config.toml
d_shared_expert = 0
hidden_act = "gelu"
routed_scale = 1.0
qk_norm = false
parallel_block = false
init = "uniform"
optimizer = "soap_variant"
learning_rate = 0.0033
max_grad_norm = 1.0
decay_fraction = 1.0
Below are experts of layer 4 (counted from 0) of a mixture-of-experts language model. Rows are named down (a neuron's output weights, with its number) and show model dimensions 0-159. Each number is 128 + 24 x the weight over its row's rms, rounded and kept within 0 to 255. Numbers have three digits each.
Before each expert's rows: "raises" lists some tokens whose logits its average output raises strongly, later layers aside. This comes from a sample of Wikipedia text that the model never trained on.

# expert 27
raises: "son", "ate", "|", "ant", "age", "."
down0:154100135126126121161133137132154199132135072126129142132113138099131157156163093170157123132123119175152168142126089094112112125107166102146108123103174154123147098132139169086109128085148131148160078105152156105131137109110140139139125133110162134132111139119094109140127097111098117102143138121135155112147121095124135118127141149146127135127066158169122141166158098118114103141170116063109139126113094121154154124146112118103107087162101143159130141095136118131146121075150114
down1:105160145137091159143138151106161149162132112082092135155166105145153151161134180089089091147154167095134113125119100070130159126155118137131163120143151123098112129071124142121100127143130121128105101104133107109101147102187112130133160133153114109112131137134161127154118059103157146144117108123135129106151139088130154174135111138131145151153152113139127119089096113138141097155101097103171120151143090132106137098150101127123125104127134089129141135146085118101101112117111098
down2:099132152119151133121118100150130144140164120081164123086147119155154170146138113104082109127106139157113130124136128100168164128166157109118116177093163110177140152120141115120147119114113147143113098111150121127142142110129176134113137077143074104153165145130129154100136135133098139099122106187098089102122121142131166122167124172097073156105151100107150164110129113064111089123144125113147120137105094112136146136092132129107115140118095140148137118117139124125130095088145133

# expert 117
raises: "2", "1", "8", "5", "7", "0"
down0:125118109145165131135101133168142125106098118082082139140114111123124109072098117123150103144135122123147103089113144125135149089119134111092119094144082102123135185102142101112123183130132133106125123141141142126155175160147117121160125140123099117103159159123180118125095097156120126112138100182168142091116151134100082132116136092129099108156130156132152180147144103117115136112157091117135134110149124185147136125117137139110127134127126131127161143072116119168113079108156086
down1:146119179100168145139154078114120138177124145140155133134100094160081108060163085132149128137157091147139107138158127162109157143120142137129110126158128132082135101125104125139129129146125116113105162112087094161121131154113136153132117125097141103081150100110119104131140152160128138129101145122098136102154128174161130081125079117114153083101128138137164156141147138073141099139151113116136100148131117109117112123112104154117156102086116140098153127161124164104175132121135136
down2:152107127090120135107151139132091131120145142149093156120133118128101104148157133160118128166119101104124117180155100158137135137101142118112092121125125136144158148157154125136119125155131106142125105142116145185110111117146160151101152142139146131096106160076116140122143072100111160136165139131087199102108137116140135149112142099072114121098127179078097162101107138117101142141157119119148135090155087113128148149144111128157115072169114163129131087110126123156152162113138118

# expert 4
raises: ",", " ", " and"
down0:123120142143139113117150165108143111107090118100116071142134118141097131086125151147129136150157075110148095116150138103157131125070141157139088087159122113112100138112117182133092117131114133143110129165110139104123074105095140158123116156113128115168158089122098124118160133131058140171152132162141115167129127148133153139119131139135098101134121139102134131144158151099163084132117122103158155104124117131130118138119090145113127102099159110108144153127134132146138149056169162
down1:145154169136126072133158125138177096157104126131163168117107127121112113154137081136135146128105163137119171117159146124161115127151108095138072118145121092154136132114120106183176118135124146112131170111110142150118143108149103122174149126140121112133114143151129111099092136145143102091120142143141168109129135146163111094090095150145126108102147148163120161148092085124127155155129146089141103170095111144108158091149120119123134139119123175162143119095133129113185129141152092
down2:152096121088102144157123076158146158127134106173078097118120169118130145147102153130157091151119128147120097153178106110118129172131168098135135153119130070118107157126116129124156137109068163115129107088136122122182152138120121158153142155164095160165107127102164140178175136180125127130123139125141113110155104116131109085153103124130125132163082145126095116123146108145136092167096118137146109145144149140128146130141141137129141148102104123100134136115138161125123147086133144

# expert 43
raises: " and", "s", ".", ",", "-", " ("
down0:140087103133119148120117132110109115082103121108151129139122180092129144147145163144126102114114153166186142115095125122130145180149117118150143124149117118131127137129129059136136096116157165109092084086162127152121097097098098130122109136114083107133137150117141095126106105145118080132130119161121117130127151132173117127125093118118106173114138140188075162114140156092117168122146138158172088101124115145084151129114122148141160174102142126114152135094128126119137158137117136
down1:118107128165123110083165134113112083125099147102154142106106104077145126124134141145122118135118135104105123147117151139154130132160155126103161111145124119164135163091141122087121137100129116088186136118109120086139146138131085079119111135144105133176144146068082171143126127114130136108132140121125110091151168167139130138088158098159086108106126117158162170187125124135123115155114110107117116145157123110152087172133160123104163104137115116114115128149076138124143134133102102
down2:136180134171100150099139190124088130144157141107123108091124079156171146134158130134126149115148088118132088100111100143135092146140124146091171150143130143093140111128129121167125109145086154127114175102122108145160169143165148115153123149126131118128169083166125140140145117123092087106147138159104142119148092159115168103101102132163106141118152108140121136127128128150151170135152131136118092150112166133155115136123150133118146156089134111147133158106075133161124127099169118

# expert 121
raises: "-", "s", "–", " ", ".", " ("
down0:117108120145089122155142088131139103175115134109106125069135120100163132111140145095102129108121113129116165109108111125117132123160137115115133090115128125122187081203145136123106109126145148102096124149082136118128124133156138118167145164126117099101190150163156122142139117123138091148122124126169123093138118130074134154194144159157162112152148095098114148125144129127090068130131151162177126145132129140131112139099130137137142133121156104145161101165128125126145121118119091
down1:157140157141105110124121134101129130121106108104108098099137147097187126138121135147170137038120079107140138101102159122146146149106143145135067146159090127127139128101136127111109152118119158116138148098154069156161100146127086174122075131112146110157130121140132130123141141138121129147122113164141135134115157127127148116115104136142163114141178146154127092141118131144112114102132089084115109122115128115111086144099155114119145122098179091140139166101092139090136161135099145
down2:126162096118118172069118154077138132099137109086122136098167146122159144109093112134141137111163118134088103117119128131164177100165106128158100096131123142099106134116101080089143159148115148115085119117144142114136140185105128148116134095121118084104100109100122127098140121123140156139143089158098119125185154101140143128145135113133101153120119114088115087134152124132099096137113150107154124138100155145092130131099156119127089115133140141134086168134112170143152107149163104

# expert 125
raises: " ", "on", "–", "-", ":"
down0:151144140102144139136164123142145147147119145140129149183141115182149116145098101165094181154160131155147148145111117134124096109156136147153149120113133146180128163154115124165173130136117131151161098121127160106094138162139112128093141138137108152128108153115143162115151122145151152126133131084100080124136121119148138135112091134132112150127105094107176168147136093055122117099108099114139144155114119119155097138144088122105146163129124148127097116092154146120163125105096062
down1:113126103101111136150139170140110147103139130156125130082164119138071145139099131143127119118131110143122083141092092125112085157108126107112118130099120105172140108188110108133135081117127137150176110110116116133150164143076125150154127122128108123112135123155120127136122157144131126127119130136124115160103132107142151118139108092139151163169081150139097094089114169156097185122121151136103122112073141110132171065088115132107090100153084129147132140151138113119103167104141132
down2:075112150112123093166139108108142135151154052137103124112139136129129101076107131122160127118137140141115078147130128126144109103137130115135120140131129132107148133151115156154140140069126147131115147143137111119124121140108184153102130123147143142125146114111134083123139153139171121080163151165162102143112084129139121137137141186122149116150092099113094119133142190155114099207110118112136154096104136155142141113146105107107110125085132169099139127156146127123123127159097091

# expert 69
raises: " ", "\n", " November"
down0:083128171122124107151127088102162130150137118175159140096117117168108101113127113130062110125166107143105142085140147127104135142106109148108139138148144128129121127140119101124157136130163145125115187126128140147076116161181139166116133132150159144098126104113088150101124105107151119162112087158116113170134174124151133121140132084115150174094143142086131116103132118114134104136106116129087160100133118123110126115104168128146122150172122145190144155169113171118128138125126109
down1:106139141107094139155099131153171124135134139170131105142190098115099158121092117113146129114132147124083122110170154102100141147121104140105183155066124162143144139134148153150121129098168115115137115114130094124122116123152142116124119107147135161161122134122091097143136152151114116144166149155131144137132118128118123106121159110118107146142121180111130124135138110134146066140092170115063108126130170129147089161119074140105129143070139126147171103134145171113159105119128103
down2:071131162121105146095140085158135101130128150179157141123172146144135108146096111118067120097065143124132102129149177086117131155098149128136123104169126140137141101135130141088127108091141161193123141146133091127167122125108119136127126153133101112157094151097170151134119168133157105131115088132117109111088170092121127115147105114122104109141160138129110120103135131121081105131138134153156092119103162117132150121127121122111172177111125136124113090113133148124088107112143135

# expert 89
raises: "bit", "sum", "ren", "E"
down0:142107130135142104139102089178128091138111160097124112143141113121101109123066141100176079110110165137129135123143168107134138123132149174145085064102126131074135180084141134155127132125150122100120128109144125158161098133154126101154118111101133096137144140102128122157129154099106119151134143117144110141149093131151158121138102143135158145082134133132132159123151141088151130126168105154130139073202110129166086112137112136145113151118115103112133135139133168126115124092118145
down1:139138120147125136155136151130132153121137148091132146136110084140126109147112138057140126115141109161140166122153159116121119101139114122103154130162087137119114122091153167134106146151149117114058112122122156074123103118159113106136115089120101131091146130106099149108080109111084107113121091109149082151160087128129118175126145127096132136128116120136119162190080091131101166154138140172115117101163132117164129157137126149142120132135139150109153108144147138156148129075158107
down2:148139108107167152123155143152143089091076136142097111140150161122091140114127085121131114143114107123102129115105103152102146128130112146165134113135129105137141108094129133104178133132152105151154128125156137123138129159143120175108126131138127107159140164132137118093117103075151124084149164126131123159138160106173153145123092099102118151100154122142141148114146138109165155117073144099131152128118158122100128155164100107123180093153140160126147162185129070096108091152099144

# expert 11
raises: "tic", "cultural", "ist", "ional", "ral", "tory"
down0:140174062166126132134107138130136112131093109133126144096130121129121132129093092134136119122126142131120128106111123074134120103128092124143152181127149131135125126063137098114100168121108116120120127144096116126105123123107131121148095130138099140107125155154109064157117136147062145164151113103117145128092178071082159117146123096132130129110125158124112138146148146115088114126117129076121150138127171137130141090099182128157117128143156148135119106051138136155119114121134096
down1:148097096112122158134127135085132087087157143187118126123151122130142145117146144162150144123124116109105149124158141133125137162138146158098139119098155116130162159141121133162140142150122168133103132143084159171152123093136101164109143123156092122118097103147138158135116068163148134160146183164092137125156113113140115086100137130110111110135130170134141163105149146128131158177139095157120132127173116136108148108145158133117098080116096160064120105151104118106159113134133151
down2:117129145107135101158153148143157093109098129128166133181138070128138131120106122109148156120133108165156123118102086134103149134114168167170136162120124083156067141157116119106128159130124156145123136173141126117119125100135094117144172118132142103129107103076135112137085117133123152103096156120084124158160120076137123137124142117109152140126134111136127158131100106161135101111141125123178107117133116167143085147096139113175118122117146083153166114102161168102101099153114129

# expert 26
raises: "count", "sphere", " that", "li", "use", "source"
down0:132077113132145134123131113098134169098134121098110089094093134118134073113167123122085116102136099115105129141153136140135145176125133099119127112128132149185089143113134076110134085094134113123131146134118150125140061116110070117116126140110147113083114115087119108112155148130135143131120134128054125097150168111134121112164101126115117147118098109113150121169118108113104134146151131148146098122116149137092098117116146129167163179113135138144121116174130115100163165166150123
down1:105131144135115165082129138182122119127128105155130131148170110109157108123118102131094159075100084100116150098145120134152125109106137074138086101157088123179095095114174128118123173177122139130126148144172140149110132116140129167110126110092114145102138143129137126139122142115126152126106123148130159116085170117124092167143154119150104126095149102114149165148118133125119116126137134152120134124134058160151140137091106102145162117169143131101159120131112169153151122168105103
down2:094136158132146175126112137125121123154086154122132141099147178130133076153148120138163125140135129101114141126133116105135095151153110159116123127119129143084123166123193079178157146130130158128150164133075133122113134094126114131128129118108113121134130092087143131145116177117119151157077138142095142107121131119129163142105123087130134096151160128145177133150106081136160103183154094134176116156124118132125118112177160126142160156176112147127154136127130095119093122124146120

# expert 34
raises: ",", " in", " |", " ", "\n", ":"
down0:121188098126125110120167127103158122133116142112091131166111142157153099105093149112110122148132100145168142121127131150169130120114115119131100150135117095179120146124126128142164162148108162122128110100132094126091154124174116199107149141121102088154121125114122109156134133080155119119112117159103091116149134134151081114127145147098152100076126100112113114128118076129153138120106087125104112131164139096129099128112110180104134128113122136066120129132127140074162111145146090
down1:088104118120140141150103134165109159144102154139127148120204091139136107153137158129157113129123178120099109137138117136098123091140105115145126106138143135095148106127140095132134104131202152109116106101120121158136088105158126105133126114100110164163137148164065138152126139141159154137161158155118092170097176116137088132130117131132149124127176127110078143160122123126162097096111125141129158113153120116121144129126141147127184127092103126127129166155101168108149151132113114
down2:098095133134119107127123117093128111107162173118148104108156087152089116145133138078114107150125131104133106170118144151161151121125100109134152133097135101119141158138129134135061125086157061155130113144125134104149137138163148096144149129181134121113191154157119107145142177107154109121172119094100109137112103125171118115120121092144102127117142156152124095141132116108144103132147121130106068158140133132154130090078088094136118120129140135123105127144113179122137151148142147

# expert 74
raises: " of", ",", "s", " by", ")", " and"
down0:149146139107105106120105172155120117159133147135170123144108102116114133107120121122132095115141108141093108130118161147091116118159165110110141077148120179133105109118118127132151175135114046078091119105123122104111129107120095143116145155146106116122098139167099123107112133134115135124150172152139116114159115137144089163140142117127125152145094142154100125163186154201118107127153154094100123123127101173133117127109135105117108159156138103159150089140128124144104083170133120
down1:100134143094166111129138167140094145131125115058078155170131128142141152108137127139096130131137141102115093168144114114109141144153117127102150091099155154121120129131118137096174155114161105113138135113096135182088181112129103137095100073132116145101106117168133167121146150181134104151123117136110138151139115110108162121144161153172164151129104092125132153110134121081095108095145147122122134122118129130110079147146139113121128147089104114106140123174116174156118147128140107
down2:158095146131141104157153126055116094140154106113122111155141109123122123167133168152108145119175157110158106146179144159115174118132158137123148106102145118118156156119111155164113116129110120122131131119137132114107130153135115162147140114153161155164127168135156165092125095070083102144168117143134096143130110139151108160124140117122138108123143072126140150124124168090153146134110123135105118096121140137122119126141105154081158118142167093109104130150084129063141110138112164

# expert 114
raises: "Warrior", "Shadow", "Giant"
down0:124166144107097129151127129140141073089068149167127131124128114150118134113125126146090124095157111132093128105126106106160107129147143131100147090084151116144118149117141143126170093144115137139151125129133074155121136108132135075095100113125126154136170127159124128144154125101135170126139111126085122167090162122143132122147097145161104156161138150115131155117150148103148101134149164145128076102118138122146142112142052122140127140141090120159094115115106163064094106140096128
down1:093133133123102156122098172202058135142118123151128126152135130126124118137125094090081111098156140141120117103137142165139129127139106143166105099152118103129123065132114158121081144109095145133111105143121098132154103110142160124158148131136128169100128122104159114111108114147123132145168075084158146113108131099108153106128129113086095116107116091143115137149106118135140132128128169124115102133074120117177112105167110155110163120128123128107101111103150149098084125124165106
down2:171109149061140128146126129090141130060151086162140134161144108123112131106164157134161157052097110115126134127131113129153123137168115130112105106102109120112148065104130087121152137098114118113127137150074134151144110109142093112125147098115169152129097110129135127125152113139097133119137146116124087122114119140122128118157129133177125125147137092127122098108171091117169118126139151129125129133163146126089135119107111123197097139150132106144119169127156101087139139119119170

# expert 111
raises: ",", ".", " and"
down0:122154143131153112129126113134130141136160156145087108102133135125147107119059137136149138138115137135181129117132115104126145100128145125161098107126136130110092084138123133098140144163163148146134101200108121172128125112094134189167137164129130128121060091100125112181194129127112133133127118157086114134128144124128132148125127146149109147127150120088124136111141141113116159122146148136143121118133099152154156123141140144100091087093117142115159091166134152124119152188072136
down1:142116076118152122153099124135092110150148164132103099124146147129101116114180121153129109129091153111159110161137146159165125086122130119106134114097133165160087148129113069075126111143080126081131070119128200119134130137107147110125127138101095090121140145146144179117111156120132148131143127166121109114098101112117098112136134150147142147131108153118149085124116113180119104121124185126137129123120146151082116133113123168128145153131142141089113134148151114081137127116096133
down2:140179119134108164139144112103139131094136147126145133169092135098133119165199127119162114104126126099104097145144109072113118100134143116115105118084094125137107128156090128147149174108116175129128095135140101132141090120119132150144139123144166133141080168118150172150152114119117126175141153121128164122127100111168124159117117125112117111168142170105190103110118164153152123162154124115151125166131080145135116115138117183110107132129142119127111138156162140153112095098138118

# expert 12
raises: "-", "7", "8", "9", "6", "0"
down0:157109134128126116137146151096164110130141110138103126112144114136125106083124133122081113104101124151102146182108113144092126169123134142092115139127113113102127089148153120116094094141144123102146136093120102118142099121178103117118141169104149107143150099177116148160110107142111099129138115118107159157122121108135170093116072121146171136097125141116107097135053104142132147118141122109091126122141110111152103096157164099177120106130149125110088117185146139125166157121139178
down1:143129185120117120092171113169146156154114103104126126124144151086102155138119099113121137149136140133120142075106145146149140116105146105088145186120113116110090093085095140140159170123094139165110143132123137127132119157161134143135134132102089132155144132166101138120100135123131126175088115178107147122141139096135120131134085130137128099108148123132120157128067133117099148097119156134114126139164104101123084117096142106099177113128143145097111103118150137115162177093085100
down2:081135141129148092120115107161146125128079129137085089121099115108188112170144172152122114150133105117094102109137132165118108122108153134139112048125128079139143125106106132143127152135137151145087141117130122127109109148129132115181162123100128097094141109155109094158129130107189171152138151131083106128174081117121130142127162171157120114136112118127121120145111136114170145107167133147159122128098133138146140140150128186127153140133124152131152090125114136136166120101143143

# expert 64
raises: "\n", ",", ".", "\"", "?", " and"
down0:165145146154122138104116137165169089123123127121110120114095141126082126090145129122114118166129158165150157115101179143130135115115131168170152116106108076085128135136141123132115119113150143099087143153149102123116121110136098120170189168166099072126105160146140131103105113128128130155112110093097123092155143142116126133121118111112139110127145157117162126149120138138147103143143130150089118152115124094137101087108113108093143121104184100141135118166120099079100127065147114
down1:150112136144132140098106117137147130164062126139087083126117132125120146147166148129163091127173135076149109149119140152128127141105108139141133102125122114124131148128086166120101143087094125147109112144113137099151151155098091132108130119106165135176151108127140073072126137123140099109154113107155134089118103098118133127134131077109145132146104147137145144103137157124104105153108123129147124129133168052107136125132070144122117091095150140114093103098125104140087173120101139
down2:171174082098149131140077127116106101122156140142140144124141114117117157137126071105141112089147134107074136148152123121142157109137097127173130111096156136114175134108176132119157180085158114102123117094095154147127114131152161111122138163128148108140128121148140119158137156116132164135129117149148140157111113129098108123163128123156116147111140122130140153142139180103110133132127128136154103120140061092115138086127138116115157118150120140145125097118095188187136104172126099

# expert 39
raises: "ets", "et", "om", "am", "d", "ak"
down0:128148141089132094120129100138129121127163081128095171105120091108139144152116171174110108109091156106143138152153093100139124136176127154106098130152092094095157149172068132114119125121147110094117139127108113153120122146128106111123121149133144139132093133144112110147139128131117148123146079087125074105120166122162135137149099101126143139112111150149163108131163137171123095127084146185141148122178129149116136124142174116151077139108117121123129149103136140164146145084159137
down1:114154098124154139117111138113094128065114137113087093092164113133086136130097084090101130149095157095137150110109148100143105128086119194170116119171140091119115118121101128121105126146144137138082155139120093131132149127149140111134127145112101143140151153111138153105121155125152109116084094154106127172129126085136169133140165095125098121082150151153112093121122119137188130156147153090131146161126109135106113101180147101144162124143122139103109105122117128103125117096129143
down2:141141118149124100118108146096108183103086166142119147138129124161124157075123098105125167132128115104104098139117146151074181107134107179088122100128197150092147128125150080134141166136122154122165152140119113158119104130109135129115117114144118120086093081158127138100113100106144144151123131099135095154111097110099092148115116159167105142118117152144127134117164130117144117156118168129093129159090149111123101155108144097161090131134122120142166110119113142095113148105118129

# expert 112
raises: " ", " First", " A"
down0:126166164123131133093101113126137124197074135127132150095118154175093100133162150114180102099100142121087101163121116112104124099145141137118099147146145159134132152146138143106128179128141133150117072123092179125106117094153118150127149172118148105138098121139130152160164123165133108172129095098138117122118070133152066119128146153126105136099120160113131111140128085131114113125126092149104110130111096134143144151099120106164137158136089119136165125124107105131133136127130101
down1:157157115129145136087086123139099153147094176120133113120120135124121129122103095115156124143150158110143141141138125124112135149122137126153125178166125124099141092102148089122069110099166155124047111130160158100074161128119122136129115119172142143115145128148130169110127158146139118116126122105145077119074116139136148131119123147120104137125161156131125115144076175151131138162082142141098114123118150120114117098124109155123105105101128133173134139105061102105115113123167162
down2:142110110166115126123092184149134113124121133119115154125119131092104157109080119121161135122133141096113191100138129109127183134094114106076137118125107155126127173125107138119094133147107123119141098105107161107163135096109140072079100175125126102172115119135160149096128136117087129115143091136123105130148159144146128161132105135114088099097133127144126132074132158133091094125141137116142137123163138096102135118113109124089146189129091107149145124096137153140171097103139142

# expert 29
raises: "-", ".", ",", " to", " ", " in"
down0:171119154153142102122093128152114157130113137118094128144178121148130157113109155115093114137162128165109130157144147112128112146128168142086122148123114120148132097099133118170108137095173123101085142153107077085113119118121133156142173135127117088150090099174093139075120140091092131139122109130131118086148124112147141107117167113146090122107140104132161121117121127120116161149104111185125065123112108185157092123130115108140097106154122139099125096120153161100134122136139116
down1:086145121098127107158130160143139133114126133151133116141096097110170104099140120135137142124115171135142143113112117152136111121172097148142132101107134144117107125101120086173160142152125153154121170123172143070113150124099151101108083159118127156116095067102174107108164116136116142118133116121146127095191113133089137118076136130140112130118127156088149113146141141130103106121102105139125145135129141119130123147145118150150087145115146136132119126058137091205100133151160150
down2:120132134146120122158072106118103139111116118140082138129103169143117160125066190127157136158138096118106110138141161138093123155134128096130148105124097136105116177135122091101118162083127128097148169127138126093123182123103141130135146140139119106145098127115176140092169083089110116122146173116120145117143165111116128082140155125175123104146079113157104131117136123142148113154142127160140136148127141118105111125105117081136165137160123119139138125111121123126141132127128210

# expert 65
raises: "c", "cel", "ca"
down0:115120136124127168097148084130122129136120113121175141099094154154150110095142121108128098134131138132155157163121135156165121106174103103118089128101093120140165173143175135147141132092139125151134160079104156129100142137162109159141144144119180109134144135105162125115107122163126121087127122163110141155163115192134149105129133118099133085137149185088140168132118116140104127149140122110152136153103139102106128104088138110108144168188130130113106120165111123117112085138138098
down1:125143091107172125159154096184062128133166110111124127116129136170127160154169143132138109142131155089113164097136107159141109110129118113140126101135149150161190138130141169134144119140126104121127131109131137112143151133083102101131168150103126111106142108086122153114176130105095095106129105137103161113165138101130153128133127153196131133164133200127129159155144154135153127116111107098130135097159144128142128127158139157109122132115131087106131129164109100102114139085113143
down2:118124121125149140137102115152143122153150122132151145156101161121094144116105177159149142078166149175118119115163090118095125133164185118113105113157154185107099116110153138126116095127100117110134136145134144128136114099130141173075093128088092144149165106128150076093124092146113129173140073148111080111148106157116118118118147131137156134099143078125161129147091100118128158134115167135118116115118118148104147112130165158145147122129120154114125123151121148179157125152127124